From a checkpoint of a small mixture-of-experts model trained on Wikipedia: 83.7M parameters.
Below are experts of layer 5 (counted from 0) of a mixture-of-experts language model. Rows are named router (the router's row for the expert) and show model dimensions 0-255. Each number is 128 + 24 x the weight over its row's rms, rounded and kept within 0 to 255.
After each expert's rows: "mostly gets" lists some tokens that are sent to it at least half of the time. This comes from a sample of Wikipedia text that the model never trained on.

# expert 19
router [ 96 142 129 137 111 140 216 113 115 149 123 148 122  74 135 121 130 132 125 135 101 130 167 129 141 124 126 129 133 157 122  80 156 178 115 147 139 141 100 145  95  57 152 108 128 161 127 115 114 124 156 126 120 129 158 115  93 135 115 130 113 129 137 109 137 133  84  87 126 148 134 119 143 135 130 130 119 134 114 136  72 124 127 145 126 103 117 120 178 138 135 114 112 106 150 120 126 172 134 147 152 168 103 110  72 133 142 144 140 156  88 113 107 105 105 146  96 164 125 118 113 136  76 104 151 158 117 120  71 102 165 107 121 185 111 114 115 119 130  96 116 157 110 134 134 135 130 118 149 128 123 114 169 131 161 145 141 139 113 111 119 116 143 140 126 142  53 131 136 147 177 145 139 124 169 178 148 108 133 136 134 121 146 138 164 122  89 172 123 116 118 117 139  40 131 131 163 120 114 119 170 100 118 122 114 101 150 118 145 138 153 112 136 166 134 111 131  97 117 121  99 115 130 122 136 124 121 116 113  88 108 128 180  99 143 140 140 113 145 137 161 102 148 139 108  98 152 144  73 118 105 113 141 116 110  72]
mostly gets: ".", ").", ".\"", "\".", "!", " rest"

# expert 71
router [144 163 126 127 143 169 113 121  98  94 111 137 148 180 158 179 118  94 119 130  95 134 145 133 145 129 130 141  98 113 127 124 130 119  99 136 164 132 161 129  79 148  96 112 141 143 106 135 165 150 127 121 125 177 142 164 137 146 144 149 127 120 125 132 123  86  95 140 152 110 100 136 147 147 116 142 138 150  94 164 110 116 162 155 140 113 122 135 160 114 135 149 154 133  79 113 139 109 110  96 148 179 133 131 142 155 113 126 140  95  85 145 164 140 132 132 133 107 100 113 132 149 195 125 118 141  80 135 139 133 158 172 124 113 135 137 158 137 139 158 180 104 130 157 162 110 127 142  91 115 117 129 137 114 149 115 111 112 154 147 144 108 100 114 152 120 145 153 128  88 140 111 121 121  93 113 120 138 175 176 155 159 124 120 121 111 126 179 126 145 180 137 148 134 151 132 174 143 161 135  74  81 104 134 121 134 147  63 127 120 119 143 157  97 118 155 128 119 121 163 146 136 142 116 103 147 145 130 119  85 130 105 144 118 111 142 131 154 146 170 153 106 138  90 134 106  83 157 184 112 110 123 207 136 110 137]
mostly gets: " As", "In", " With", " with", " under", " According"

# expert 88
router [175 172 117 154  96 109 167 140 112 110 161 156 146  92 130 150 177 113 152 142 130 134 107 143 155 151 131  99 123  92 146 126 126 126  61 116 119 140 177 128  59 169 148 136 110 150 137 130 114  87 128 129 129 145 136 125 123 149  95 159 116 109 121 168  91 143  99 123 142 146 123 151 101 115 122 102 123 111 140 112 143 178 145 104 115 135 132 100 149 112 146 117  76 146  81 143  78 109 114 116 142 105  89 142 137  99 135 105 143 147 149 122 142 134 127 101 114 116 104 124 108 104 116 113 181 128 148 103 145 103 132 116 144 150 113  98 158  86 125 135 123 146 129 137 112 127 127 146 140 130 118 146 133 150 119 154 119 132 132 123 113 101  92 135 152 130  90 103 103  93 143 154  93 144 172 109 191  95 110 145 109 123 107 128 115 137 163 148 150 128 164 113 118 118 122 122 164 110 121 145 122  56 105 110 111 187 110 155 150 123 145  89 151 102 124  86 113 140 149 119 116 107 115 119 155  98 150 117 110  91 148 156 162  86 114 125 117  98  86 111 119 132 159 115 139 132 152 180  65 147 120  92 138 129 147 127]
mostly gets: "u", " En", "En", "educational", "9", " Roll"

# expert 28
router [104 136 100 106 142 109 166 135  87 135 169 154 132 112 170 128 110 132 118 141 138 127  96 141 140 169 190 113 107 117 146  85 142 125 126 137 112 135 181 119 108 127 208 118 143 131 128 133 109 108 100 127 151  66 162  88 106 116 144 121 131 129 121 129 123 175 153 115 106 109 108 151 131 145 117  96 118 121 144 100 114 176 137 146 117 120 153 117 126 177  65  85 129 104 131 103 136 144 118 100 147 166 106 129 104 101  96 122 142 177 138 113 129 122 117 160 137 100 133 141 118 108 118 115 163 164 145 139 184 116 143  94 121 152 106 102 145 144 144  99 115 123 143 118 114 152 128 128 167  89 145 116 144 144 123 163  95 110 128 115  98  94 162 116 120 137 157 109 115 111 123 159 134 153 148  73 145 113 160 144 117 120 138 138 209 104  66 152 144 161 144  96 133 155 106 144 119 126 116 161 115 134 121 106 151 125 102 177 132 101 160 131 132 101 131 109 135 142 160 124 124 112 112 121 123 137 131 106 113 102 163 119 174 100 123 109  95 117 140 135 113 100 125 119 133  76 112 153 102 131 138  87 135 102 157 133]
mostly gets: " two", " three", " four", " many", " several", " five"

# expert 31
router [110 123 104 137 131 130 113 120 124 132 147 167 101 133 115 148 142 141 169 137 115 129 127 148 119 163  71 160 146 119 119 154 117 138 151 170 107  84 144  93 152  88 109 123 146 152 125 132 153 129 113 105 132 134 152 106 117 136 107 146 152 172 117 155 112 157  97 120 105 101 114 156  90 112 120 131 192 135 101 128 120 138 135 152 140 108 149 144 149  98 117 138 133 138 154 122  88  99 130 138 120 131 163 134 179 119 126 126 158 154 173 119 155 154 147 160 154 180 109 128 150 158 136 107 168 129 135 121 127 153 130 146 130 127  77 120 125 107  74 118 119 136 154 128 164 122 118 147 166 145 161  97 114 138 126 160 117 108 147 151 121 135 156  94 110 150 120  86 150 114  81 137 124 134 162 138  52 107 154 147 137  94 108 131 176 154  94 109 113  87 138 152 151  86 103 138 141 110 129  71  91 119 109 105 122 137  50 156 147 132 137 114 145 118 114 143 109 131 136 145 114 128 112 126 128 138  98 165 112 149 133 152 125 119  53 126 127 106 131 126 156 108 159 152 165 116 139 154 167 165 135 138 113 130 132  70]
mostly gets: " pro", " Pro", " Fe", " She", " Nor", " Im"

# expert 58
router [149  98 130 146  99 125  82 121 141 102 114 115 120 126  95 135 184  99 107 114 109 162 134 135 105 130 123 148 114 152 121 166 128 133 102 101 110 122 110 152 146 123  98  97 133 113  71 133 105 174 169 101 125 161 165 109 134 105 125 140 122 119  89 138 124 169 159 140 163 121 108 145 112 115 136 111 143 117 137 151 175 116 142 156 170 147 159 162 110 139 126 124 130 112 143 178 143  72 130 158 126 123 143  63 119 121 157 150 122 125 136 137 113 140 149 139 140 128 141 151 118 161 139 107  95 115 117 163 156 177  95 139 127 113 131 108 147 116 116 128 118 151 151 132 151  93 124  73 132 149 178  77 157 113 121 133 112  90  93 140  95 115 123 163 134 103 116 142  83 164 142 126 110 118 115 171 130 124 170 110 147 120 131 127 136 130  82 165 140 150 132 109 134 149  69 139 162 143 143 117 101 133 134 155 156 114  77 102 106 116 124 130  56  92 141 119 131 133 100 120 128 122 133 120 164 131 110 148 142 113 143 181 116 109 126 146 139 109  82 149 150 136 118 155 112 152 136  84 145 122 111 100  91 174 151  93]
mostly gets: " Preced", "History", "=", "inomial", " coll", "See"

# expert 91
router [145 122 130 132 143 121 127 101 125 133 122 124 131 112 111 135 148 135 134 120 110 103 128 135 119 126 131 111 129 124 112 167 125 112 130 109 109 166 138 143  99 168 118 158 118 140 147 117 139 128 113 129 133 110 128 111 125  97 138 162  97 134 112 125 143 137 144 113 112 112 154 103 133 153 128 124 116 145 128 125 123 132 135 190 141 127 147 141 134 112 121  89 141 112 132  78 159 122 120 125 132 149 126 146 255 104 146 131 133 118 182 115 131 125 150 142 142 128 147 127 128 126 144 128 136 119 147 129 115 120 151 129 106 125 135 142 123 130 135 180 115 128 111 147 117 132 139  99 138 131 114 150 116 142 139 134 150 107 134 120 146 137 109 124 133 135 147 166 127 115  97 107 130 111 150 122 142 176  97 137 120 158 110 103 133 123 123 150 131 124 140 146 145 156 124 124 130 141 135 101 133 132 105 127 118 111  28 139 134 123 127 118 125 143 125 137 111 124 128 144 127 130 125 211 104 126 131 119 132 143 115 138 126 131 132 142 137  89 128 123 127 146 142 110 148 132 139 118   0 120 107 150 138 102 118 109]
mostly gets: " the", " The", "The", " his", " her", " their"

# expert 80
router [ 94 117  97 138 125 115 189 136 150 160 125 136 131 132 159  95 124 130 132 116 135 182 123 121 143 157  97 111 165  87 142 154 141 138 142 160  83 131 119 110  96  79 144 112 126  72 133 117 113 109 148 145 138 138 133  92 142 129 141 141 104 115  78 100 160 123 151  96  29 130 117 132 167 137 175 135 165 116 122 118 142 143 136 159  96 161 121 126 146 136  66 147 109 118 119 127 182 161 116 140 154 113  78 126 159 120 143  86 125 149 130 110 142  87 143 139 163 120 129 102 134 100  96 102 159 131  95 103 113 148 174 126  95 147 128 144 189 107 110 146  88 121 139 108  59 154 118 142 119 105  93 128 129  87 154  97 118  98 132 142 118  91 130 126 129 126 135 128 136 125 142 152 148 108 145 136 105 104 124 136 111 114 115 125  95 126 137 100 107 141 159 105 157  91 147 111 109 144 144 127  98 156 138 152 135 115  71  99 105 142 137 102 129 136 107 116 133 150 133 135 169 129 123 112 164  98  98 115  92 115 136 136 114  84  95 126 128 108 136 118 135 105 132 119 119 118 120 171  91 141 130 149 122 124 111 104]
mostly gets: " million", " billion", " India", " century", " interest", " Africa"

# expert 51
router [128 106 117  86 165 134 159 111 107 136 130 135 128 138 151 116 182 132 136 103 147 164 142 117 114 137 126 106 117 145 139 122  83 140 126 135 140 133 115 140 118  54 159 126 102 117 170 189 121 137 133 120 189 134 139 116 138 134  91 168 136 110 132 142 115 154 145 145 106 180 132 127 127 120 106 106 141 121 128 130 156 133  89 152 127 120 178 134 132 143 146 148 113 123 123 165 139  67 134 108 143 147 109 109 127 125 126 135 144 148 155 116 156  98 145 110 101 131 145 146 155 144 106 125 154 130 135  99 163 103 106 142 191 107 165 101 118 136 154 132 183 149  99 116 144 165 153 185 148  97 132  98 102 113 157 163 158 136 134 130 128 106 147  93  98 138 107 146 101 100 152 125 161 105 129 150 166 125 114 158 116 159 137 157  85 107 122 131 125 117 133 102 132  80  86 132 175 121 145 140 113 142 143  69  99 138 152 174 114 130 133  89 129  75 117 126 102 138 139  91 135 125 121 102 111 133 152 126  93 128 135  77 115  98 102 141 144 125  96 140 136 140 160 103 148 111 116 117 137 130  84 100 114 179 110 172]
mostly gets: "ic", " Nick", " same", "onic", "dic", " Inc"

# expert 2
router [146 138 137 115 117 148 214 100 126 128 102 110 116 135 132 157 156 130 117 122 147  78  98 129 109 128 112 133 102 145 145 179 129 108 144  86 188 142 127 114 150 169 167 202 121 121 116 155 153 147 134 130 120 150 156 119 130 114 138 126 123 144 141 136 139 151 129 151 156 123  75 134 150 124 120 146 130 138 127 128 142 144 111 103 129 135 141 143 110 123 144  96 145 133 133 131 152 112 108 103  90 188 140 116  58 113 136 142 129  85 108 131 144 116 179 118 148 133  93 122 130 122 142 119 134 108  97 127  74 140 104 144 133 145 142 128 144 127 154 107 134 125 162 108 194 145 150 162 140 124 138 101 151 142 103 113 125 126 137 108 160 125 114 141 137 140 144 114 146  91 116 125 142 121 120  92 101 153 129 107 148 146 136 123 130 128 145  47 106 118 108 129 134  75 106 120 105 135 126 153  94 118 159 129 128 120  23 157 141 124 120 123 123 156 153 146 141 145 138 137 148 146 131  79 148 128 123 118 134 128 132 111  77 151 123 118 126 137  91 116 105 100 119 135 146 111 126 136  59 134 128  67 105 143 160 153]
mostly gets: "),", "\",", ",", "Born", " spec", " ("

# expert 63
router [121 118 150 135 110 173 123 114 133 142 136 116 139 150 112 134 129 109 104 161 111 128 135  98 150 123 109 140  90 122 145 136 137 123 123 104 153  81 122  92 162 118 137 140 160 116 113 152 136 107 120 128  88 148 114 144 150 150 119 115 128 171 129 160 139 165 124 129 123 152 152 113 111 153 165  99 127 179 156 148 135 107 100 182 140 137  95 132 107 132 134 147 173 151 144 174 142 117 116 152 166 120 159 105 123 166 145 164  75 140 130 136 181 126 119 105 181 111 132 132 118 161 131 131  95 147 122 104 109 125 112 103 132 157 113 176 152 158 139  95 136 157 123 144 176 152 129 100 131 144 165 162 133 106 163 126 107 134  85 120 106 160 130 111 133 139 168 111 119  95 126 129 139 121  70 138 178 157 128 126 151 127 133 127  62 154 135 136 132 135 112 150 174  79 106 128 176 143 126 139  96 128 106 135 115 149 104  82 136 168 137 120 117 155 150 114 122  80  86 153 149 149 130 135 113 135 141 142 151 108 111 134 119 174 107  92  99  81 190 132 108 112 174 111 121 116 101 118 142 145 177 109  97 126 144 130]
mostly gets: "ato", "oma", "ington", "burg", "ino", "enberg"

# expert 35
router [124 128  92 155 104 107 152 184 117 135 149 140 145 116 146 144 121 154 103 152 146 136 115 179 154 179 161  94 107 107 132  70 125 137 103 152 132 152 134 148  99 118 134 138 170 118 127 134  98 103 120 127 178  77 125 113  88 140 121 120  87  88 116 150 131 135  74 119 119 111 141 163 102 132 142 122 155 144 139  94  98 168 107 173 131 120 143 141 146 149  81 152 104 135 125 110 118 151  89 133 138  91 104 143 147  86 163 109 118 161 109 111 139 116  68 152 157 164  91 121 130 107  97 124 173 127 115 112 142 135 163 149 114 127 121 116 144 168  98 128 136 153 106 108  92 164 119 129 142 117 127 102 119 137 102 122 107 136 126 115 113 126 140 149 144 129  97 114 157 127 119 132 131 143 128 134 156  96 157 139 107 109  99 125 193 117 116 121 108 137 123 102 104 182 125 123 104 111  97 181 147  97 124 113 127 154 159 144 122 144 153  73 153  72 159 118 115 118 114 115 120 106 125 116 126  92 156  84  90 131 154 128 135 120 109 129 134  87 115 119 108 102 129  68 123 104 123 156  81 129 110 160 116 109 145 125]
mostly gets: "----", "Nikola", " —", "November", "September"

# expert 36
router [157 170 152 103 107 148 130 111 140 118 132 110 160 124 134  54 182 118 112  86  84 155  85 135 129 140 132 109 117 120 126 124 111 138 143 163 120 143 120 124 111 150  96 171 134 138 218 153 163  93 114 111 152 138 116 129 126 148 129 102  92 118 132 135 115 138 112  98 125 126 138 144 127 138 178 139 111 163 171 113  84 139 146 156  72 126 106 135 184 139 125 143 141  99 113  96 108 144  91 110 142 106  99 141 135 125 151 125 116 126 153 108 131 161 142 168 127 147 117 132 129  90 119 155 153 136 142 163 138 103 135  93  86 123  99  91 125  97 115 137 163 132 127 150 146 111  80 156 138 139 137 127 157 132 118 102 110 112 105  85 127 132 156 161 152 144  54 101 126 157 126 108 132 144 157 129 143 100 104 118 131 141 140  99 172 139  94 110 105 120 114 102 133 131 100 146 144 130 104 155 139 136 106 122 138 140  85 101 127 107 144  81 159 122 105  86 164 117 156  71 130 118  98 144 150 124 126 140 131 119 154  93 130 124 142 109 132 136  87 147 135 110  92 116 129 143 123 149 121 117 152 157 179 133 157  96]
mostly gets: " co", "Flo", "circ", "approximately", "inspired", "Section"

# expert 95
router [128 128 100 146  50 148 151 125 123 161 138 179 139 101 142 146 135 153 145 127 183 122 130 146 142 133 151 116 142 143 137  81 170 108 121 150 118 149 166 130  45  72 146 177  89 135 101  82 125 102 128 130 128 125 139 136 121 127 134 107 113  98 150  84 134 125 121 118 106 127 122 139 109 119 127 124 133 140 136 146 151 124 114 139 125 170 112 111 118 166 107 113 131 146 130 103 108 176  88 137 151  99 180 183  68 154 137 156 159 138 138 144 127 125 123 131 147 116 200 145 140 117 124  87 165 132 146 109 169 129 111 131 110 155 136 129 107 112 137 145 139 121 145 136 151 151  87 154  86  97 170 164 147 135 153 134 103 117 135 161 144 111 152  95 153 174 168 137 100 151 138 179 137 100 139 134 117 108 129 118  96 132 160 105  92 142 150 119 106 122 157 120 106 129 123 130  89 143 117 115 127 145 115 116 117 135  85 189 126 125 144 150 176 140 123 117 140 146 158 131 128 103 115 161 130 124 139 110 114 119 149 134 117 137 147 119 156 125 155 125 172 144 150 147 147 114 145 126 174 144 134  87 125 142 129 102]
mostly gets: "_", " MP", " curve", " straight", "+", "{"

# expert 10
router [131 148 169 170 127 142  95 135 179 135 126 137  93 111  82 114 140 137 115  88  80 139 124 124 132 119 111 125 127 120 137 146  93 109 135 151 127 134 158 155 140 102  86  96  94 129  93 164 110 103 118 147 135 156 131 137 124 113 121  94 107 121 161 147 119 113 149 116 168 140 103 126  87 123 109 147 110 154 126  85 145 124 125 129 135 123 137 185 129 105 162 137  75  76  99 132 200 119 132 137 179 127 124 122 106 172  93 122 133  98 131 140 106 137 142 143 161 133  71 156 137 133 114 122  79 141 125 132 170  86  86  90 141 171 164 148 121 107 118 212 110 136 122 149 130 108 171 142 128 152 125 123 145 186 142 105 138 126 129 148 120 137 101 154 101  99 147 121 162  96 102 157 169 125 142 114 116 124 144 107  86 107 129 110 119  99 126 126 135 166 134 116 132 139 159 112 159 137 155 116  96 115 135 108 119 151 115 101 104 122 121 125 119 151 129 146 127 129 112 188 121 140 112 151 137 141 123 119 138 135 123  92 174 120 150  97 147 138 127 137  96 125 174 159 143 160 119 140 148 106 151  99 118  95 143 163]
mostly gets: " DF", " Wood", " York", "ör", " beetle", " Blanc"

# expert 56
router [138 116 169 145  85 106 113 136 121 107 152 107 119 155 156 121 151 134 175 120  83 150 118 142  55 100 158 148 162 142 136 139 128 145 173 130 133 128 152  98 115 107  52 105 123 142  96 149 118 122 115 144 113 154 136 120 108  95 146 112  94 123 143  91 150 143 113 125 130 159 131  99 114 139 100 168 101 132 104  97 121 107 162 142 146 125 134 169 153 104 128 127 125  98 138 116 111 165 180 119  82 118 163 164 110 147 116  80 125 145 138 110 110  92 122 141 173 127 120 165 146 111 125 128 121  95 110 170  99 136 102 117 135 130 141 122 142 190  85 157 141 141 130 146 144 106 121 171 124 115 148 126 136 130 115 127 153 127 191 132 116  97 135 122  83 100 133 115 114 116 135 131  75 143 117 134 101 120 133 100  82 151  67 145 111 142 123  99 140 114  88 143 108 109 138 157 111  90 164  86 122 145 158 123 140 129 114 121  99 126 107 152 104 131 133 124 120 136 117 136 114 154 123  78 107 150 126  86 130 171 127 149  91 107 124  93 151 129 120 136 105 140 120 115  81 118  85 108 129 135  85 101 118 143 109 160]
mostly gets: "zz", " Battle", " cross", "ft", "rd", "Heavy"

# expert 70
router [121 117  57 118 115 148  94 114 109  86 112 106 148 118 117 120 151 119 162 130 119 127 151 129 117  93  92 101 135 152 140 162 151  88  93 138 125 123 139 137 118  77  91 129  80 117 110 109  99 171 119  96  96 155 122 100 133 130 128 116 125  96 105 113 136  83  67 110 150  89 115 128 132 137 142 122 141 127 136 167  81 156 127 128  86 141  97 122 129 155 149  90 134 103 178 133  77 101 140 102  79 175 159 116 107 114 112 133 174 112 153 115 133 135 127 132 198 128  98 139 103 103 155 147 165 140 119 136 125  99 129 108 102 142 142 121 135 131 125 121 125  88 139  92 129 126 162 152 131 137 139 149 137 169 133  96 139  97 113 105 134 172 138 181 107 139  92 148 138 120 115 114 118 121 137 143 148 138 130 139  99 143  84 133 144  99  96 131 138 122  97 137 123  99 180 178  78 141 151 148 144 133 147 130  96 147 128 144 119 126  89 119 133 128 150 175 116 151 133 113 136 161 125 135 144 129 162 108 118 153 129 181 129 144 141 135 128 146 124 106 134 133  81 168 123 126 123 102 186 108 134 115 141 113 107 166]
mostly gets: "ω", " plate", "lac", "Gr", " receptor", "PL"

# expert 5
router [122 120 114 109 143 112 109 100 119 155 103 149 128 106 108  86 127 144 154 127  59  96 136 139 120 105  97 102 116 157 144 159 103  96 138 164 208 148 100 157 133 107 113 119 160 152 126 156 151 135 114 140 129 150 136 115 155  94 130 143 107 105 115 140 124 132  95 149 180  96 147 161 143 155 134 139 153 124 193 140 104 123 134 118 131 148  81 130 151 137 144 138  79 131 105  86 120 137 116 133 112 122 111 139 128  98  99 131 100 145 138 130 127 124 145 109 148 137 185 110 137 123 141 140 149 152 162 195 131  99 144 114 124 101 110  88 113 109 105 134 175 108 135 144 124  93 120 139 126 111 140  70 158 154  51  85 147 117 145  96 112 110  88 149 120 131 151  73 126 101 158 110 110 140 113  81 133 113 108  99 126 136 128 114 160 125 111 133 108 140 129 134 136 124 129 138 125 144  90 168 129 102 100 129 143 127 156 148 167 102 134 109 116 161  98 111 122 141 117 124 100 144 112 135 139 133 103 116 128 140 125  50 134 133 130  91  71 129 109 136 105 118 103 139 142 138 123 156 129 103 114 106 177 164 136 120]
mostly gets: " f", "·", " c", " bar", " kn", " men"

# expert 78
router [107 128 139 148 129 168 109 125 115 127 103 103 117 138 138 174 155 123 127 117 122 126 116 144 123 142 102 141 139 145 152 104 147 114 154 165  87 126 123 161 144 115 124  52 126  96 173 105 102  65 129 148 140 156 104 131 142 105  71 111 130 112 155 127 133 134 101 112 121 131 120 111 149 101  84 135 132 171 166 158 179 129 111 104 119 145 113 148 157 134 146  94 116 136 161 102 158 119 169  96 143 115 129 103 114 110 114 166 113 133 125 154 165 108 114 128  75 171  97 136 120 159 136  88 153 129 156 115 114 101 133 170  94 127 129 165 108 111 114 128 164 143 124 116 158 144 111 152 149 132 125 104 136 166 128 135 126 156 138  82 103 110 104 144 131 141 108 117  82 131 173 139 143 103 148  82 185 147 103 136 138 145 145 127 198 132 130 186 114 138 151 128 145 170 112 124 116 143 111 162 120 100 138 107  85 108  72  97 146 136 133 143 127 126 113 176 127 142 127 151 110 133 105  98 179  89 145 175 136 137 163  86 120 143 122 152 121 145 127  99 122 121 115 126 166 121 150 141 120 115 138 119 151 130 134 112]
mostly gets: " W", " G", " N", " L", "g", " R"

# expert 86
router [158 133 114 168 110 130 204 163 143  86 138 154 159 137  65 120 134 130 108 106 119 135 151 177 124 121 185  92  95 131  99 149 158 109 110 143 144 109 141 118 117 101 161 165 135 143 129  92 146 125 133 107 156 121 155 138  92 127 138 132 127 123 124 148 112 141 179 129 156 116 130 108 106  74 165 135 144 114 120 126  98 118 141 149 115 136 145 108 150 153 101 128 125 178 175 111 156 144 122 111 153 143 149 123  80 101 141 133 123 124 107 105 134 140 147 160 119 155 161 131 140 140  89  92 125 125 142 126  85 121 117 161 121 133 132 110 153 168 130  83 112 147 124 141 175 129 123 127 150  98 148  93 120 115 104 126 164 125 147  97 138 137 128 129 124 128 126 177 140 123 163 171 121 109 175 149 103 104 100 141 118  93 133 127 114 110 117 103 126 157 135 174 145 101 119 130 137 106 116 146 134 173 149 146 187 156  70 110 101 111 133 115 139 155 130 137  95 131 139 142 145  99  94 139 154 125 177 109 115 118 165 111 104 109 126 117 141 175 141 156  97  98 150 119  98 111 162 133  72  97 153  90 132 123 141 119]
mostly gets: "—", "\".", "\",", " though", ",", "."

# expert 61
router [138 131 100 142 132 130 178 136 114 149 132 166 132 106 131 117 128 159  75 139 125 137 103 146 133 174 152  89 128 139 161  99 136 126 105 179  98 151 161 113 102 109 141 177 144 122 130 151 115 147 128 120 139  87 148 113  79 150 119 133 106 158 127 133 139 122 122 117 108 119 152 158 117 148 117 153 143 127 119 129  82 178 123 154 113 107 151 127 146 152  94 120 115 117 120  92  85 159 125 160 135  96 150 141 136 103 186 131 139 142 122  74 112 147 137 125 106 112 109 132 122  97 114 121 140 138 108 108 160  97 149 123 113 133 130 107 190 134 142 106 134 153 163 119  81 121 136 113 131 107 154 103 110 120 139 105  80 139 143 126  94 104 143  94 167 153 127 138 155 125 162 154 159 135 158 140 124 100 149 135 141 111 177 121 163 151  95 155 125 131 113  94 137 166 158 113 106 135 105 171 103 129 129  79 136 110  95 180 103 112 182 122 146  94 151  97 144 140 148 133 155  84  89  95 141  92 141 114 129 120 144 156 164 108 149 154 112 115 103 115 124  80 154  99 120 116 132 116  98  68 123 136 155  88 114 118]
mostly gets: " expand", " Model", " fur", " Attendance", " hundred", " Points"

# expert 14
router [123 144 103 153 141 131 161 136  95 135 152 147 138 110 148 172  83 141 113 153 161 133 119 165 137 145  98 139 143 134 138  91 148 140 133 160 128 141 134 112 128 109 204 123 109  98 163  97 115  87 161 130 150  99 145 123 112 148 100 142 103  90 122 156 115 106 193 123 121  98 134 117 143  68 141 161 130 131 111 124 140 122 120 163 111 136 132 152 112 130 102 121 129 123 125 103 104 128 122 156 139 113 116 149 127  90 120 113 138 118 133 127  91 118 111 130 112 168 120 124 119 147  77 122 168 159 127  90 109 118 149 127 165 133  89 113 143 136 128 130 158 135  96 133 130 142 144 120 151 106 124 129 123 129 156 139  98  97 108 117 140 112 147 126 133 165 120 158 118 135 126 142 131 160 152 113 155  99 127 111 132 126 182 130 254 137 168 140 118 155 111 118 115 127  89 118 132 122 104 116 130  81 115 143 113 147  73 166 115 156 148 161 149 134 127 127 123 158 157 104 136 115 109 124 114  95 171 108  93 150 141 128 146 136  99 127 140 154 114  72 118 108 135 107 130 103 118 156 106 163 144  96 144 125  75  67]
mostly gets: " A", " O", " C", " I", " Ta", " Pa"

# expert 34
router [138 130 166 138 138 127 127 145 106 127 183 143 109 154 140 100 108 169 112  94 123 114  82 139 139 120 146 132 148 114 130 127 129 143 173  78 129 127 105 143 170 127 122 104  93 144 123  90 137  84 142 105 114 128 117  99 129  85  68 112 109  99  78 117 139 127 105 103 119 123  99 107  86 162 107 140  93 116  80 128 151 105 146 110 122 115  69  90 116 156 107 173 126 142 137 161 130 107 122 127 128 145 161 145 123 166 155 102  87 115 157 121 115 134 122 133 136 116 113 109 120 145 124 143 101 113 174 110  95 173 118 110 142 147 119 151 114  91 144 143 117 137 175 111 106 122 111 131 181 137  80 157 122 137 139  84 139 120 124 139 110 107 108 143  91 135 152 118 165 133 156 120 134 123 105 105 107 147 150 126 131  87 137 120  32 144 155 142 108 142 139 147 153  88 131 147 136  96 153 111 131 110 127 116 150 128 108 126 164 143 100 137  95 116 125 125 147 102 121 160 170 149 111 146 145 111  76 145 145 147 151 123 150 155 115 115 173 159 150 124 133 111 133 115 177 108 126 177 104 122 126  91 132 129  98 101]
mostly gets: "time", " century", " period", " time", "century", " Ph"

# expert 67
router [ 98 106 130 149 138  99 144 150 133 140 108 144 129 134  61 101 196 146 139 153 150 128 113  87 131 125 109 119 145 143 140 177 108 109 134 128 146 103 131 108  95  67 175 124 135  95 123 163 128  85 113 117 144  66 130 163 132 114 145 158  80 127 119 130 135 125 125 138 143 137 129 166  92 159  95 106 124 132  93 152 137 148 134 138 135 147 166  85 105 139 152 130 136 127 122 131  93 162 109 112 114 116 140 126 178 108 168 123 180 116 129 119 143 173  77 111 105 172 110 131 159 117 141 125 137 122 124 133  65 145  81 144 143 100 102 130 121 122  92 147 112 138 126 110 154 136  89 167 129 116 123 134 142 128 117 125 105 116 105  99 131 119 130 109 118 117 126 164 125 154 126 106 122 156 102 132 140 141 122 106 147 102 149 133 137 131 132 133  86 157 136  95 130 140 133 113 101 126 122 193 143 128 114 143  98 120 158  72 105 132 134 125 174 122 152  83  99 153 136 130 115 120 102 154 175 123 133 126 154 157 117 107 190 151 131 137 140  96 171 122  99 117 171 121 157 154 138 115 127 139 109  87 133 143 155  77]
mostly gets: " known", " new", " French", " national", " local", " English"

# expert 90
router [110 109 164 108 165 106 120 117 141 140 128 135 163 113 118 103  79  96 107 103 171 161  64  91 120 134 114 145 145 146 132 102 109 149 126 115 183  78 108 137 106 136 108 140 129 105 189 106 173 120 117 154 130 150 104 154 179 139 148 140 152 115 139  95 122  88 122 152 160 105 122 142 133 105 113 164  95 130 141 133 103 131 116 122 143 124 166 124  75  83 130 129 146 143 162 104 161 101 123 127 125 116 103 138  77 165 123 140 139 107 132 156 116 125 118 121 134 137 124 122 142 110 125 165 136  87 142 161 106 127 179  73 104 101 130 144 164 169 168 146 128 126 170 141  98 123 109  97 114 111 123 163 110 154 139 105 120 117  95 116 144 133 140 135 116 136 140  81 133 154 105 157  95  81  79 134 159 148 165 111 109 126 138 142  88  93 134 132 129 131 132 104 134 122 144 101 166 131 151  71 138 146 159  94 134 131 113 127 145  94 106 150 120 173 134 113 115 147 147 113 109 160 192 136 107 101 136 137 123 119  97 115 109 170 150 156 129 150 159 135 123 167 137 126 114 142 128 142 103 118 142 147 118 157 140 149]
mostly gets: "ović", "enko", "ić", "sson", "owski", "ller"

# expert 68
router [178 109 116 160 146 105 144 160 157 142  98 158 133 126 150 147 111 139 143 113  97 113 118 150 145 157  92 118 151 119 102 161  91 103 154 133  83 184 131 105 113 124  88 117 150 150  93 149 173 131 142 139 129 177 128 107 129 145 156 128 144 146 131 153  98 138 137 107 131 156 138 150 138 158 122 115 122 146 132 151 119 119  83 139 149 110 100 147  96 157 156 137 203 152 137 124  63 132 138 148 114 141 108 134 121  95 140 127 150 138 149 143  96 108  94 179 164  92 175 106 126 143 134 157  99 121 142 140  97 138 162 145 107 131 111 150 152 162 150 114 102  95  76 124 133 114 122 118 132 120 111  92 120 154  95 133 108 123 159 122 104 168 186 129 113 132 119 119 149 122 125 156 185  79 176  75 109  94 132 128  94 144 141 108 192 151 117 128 120 123 126 133 149  97 131 141 111  97 148 111 121 162 145 144 136 116 140 103  85  99 125 141 146 150 109 153  79 150 142 143 131 118 146 106 131 134 121 133 134 154  84 116 148 154 129 151 122  96 124 105  88 123 126 133 101 116 166 126 147 140 121 110  92 155 139 124]
mostly gets: " Cor", " Va", " Ro", " Cal", " Gra", " Val"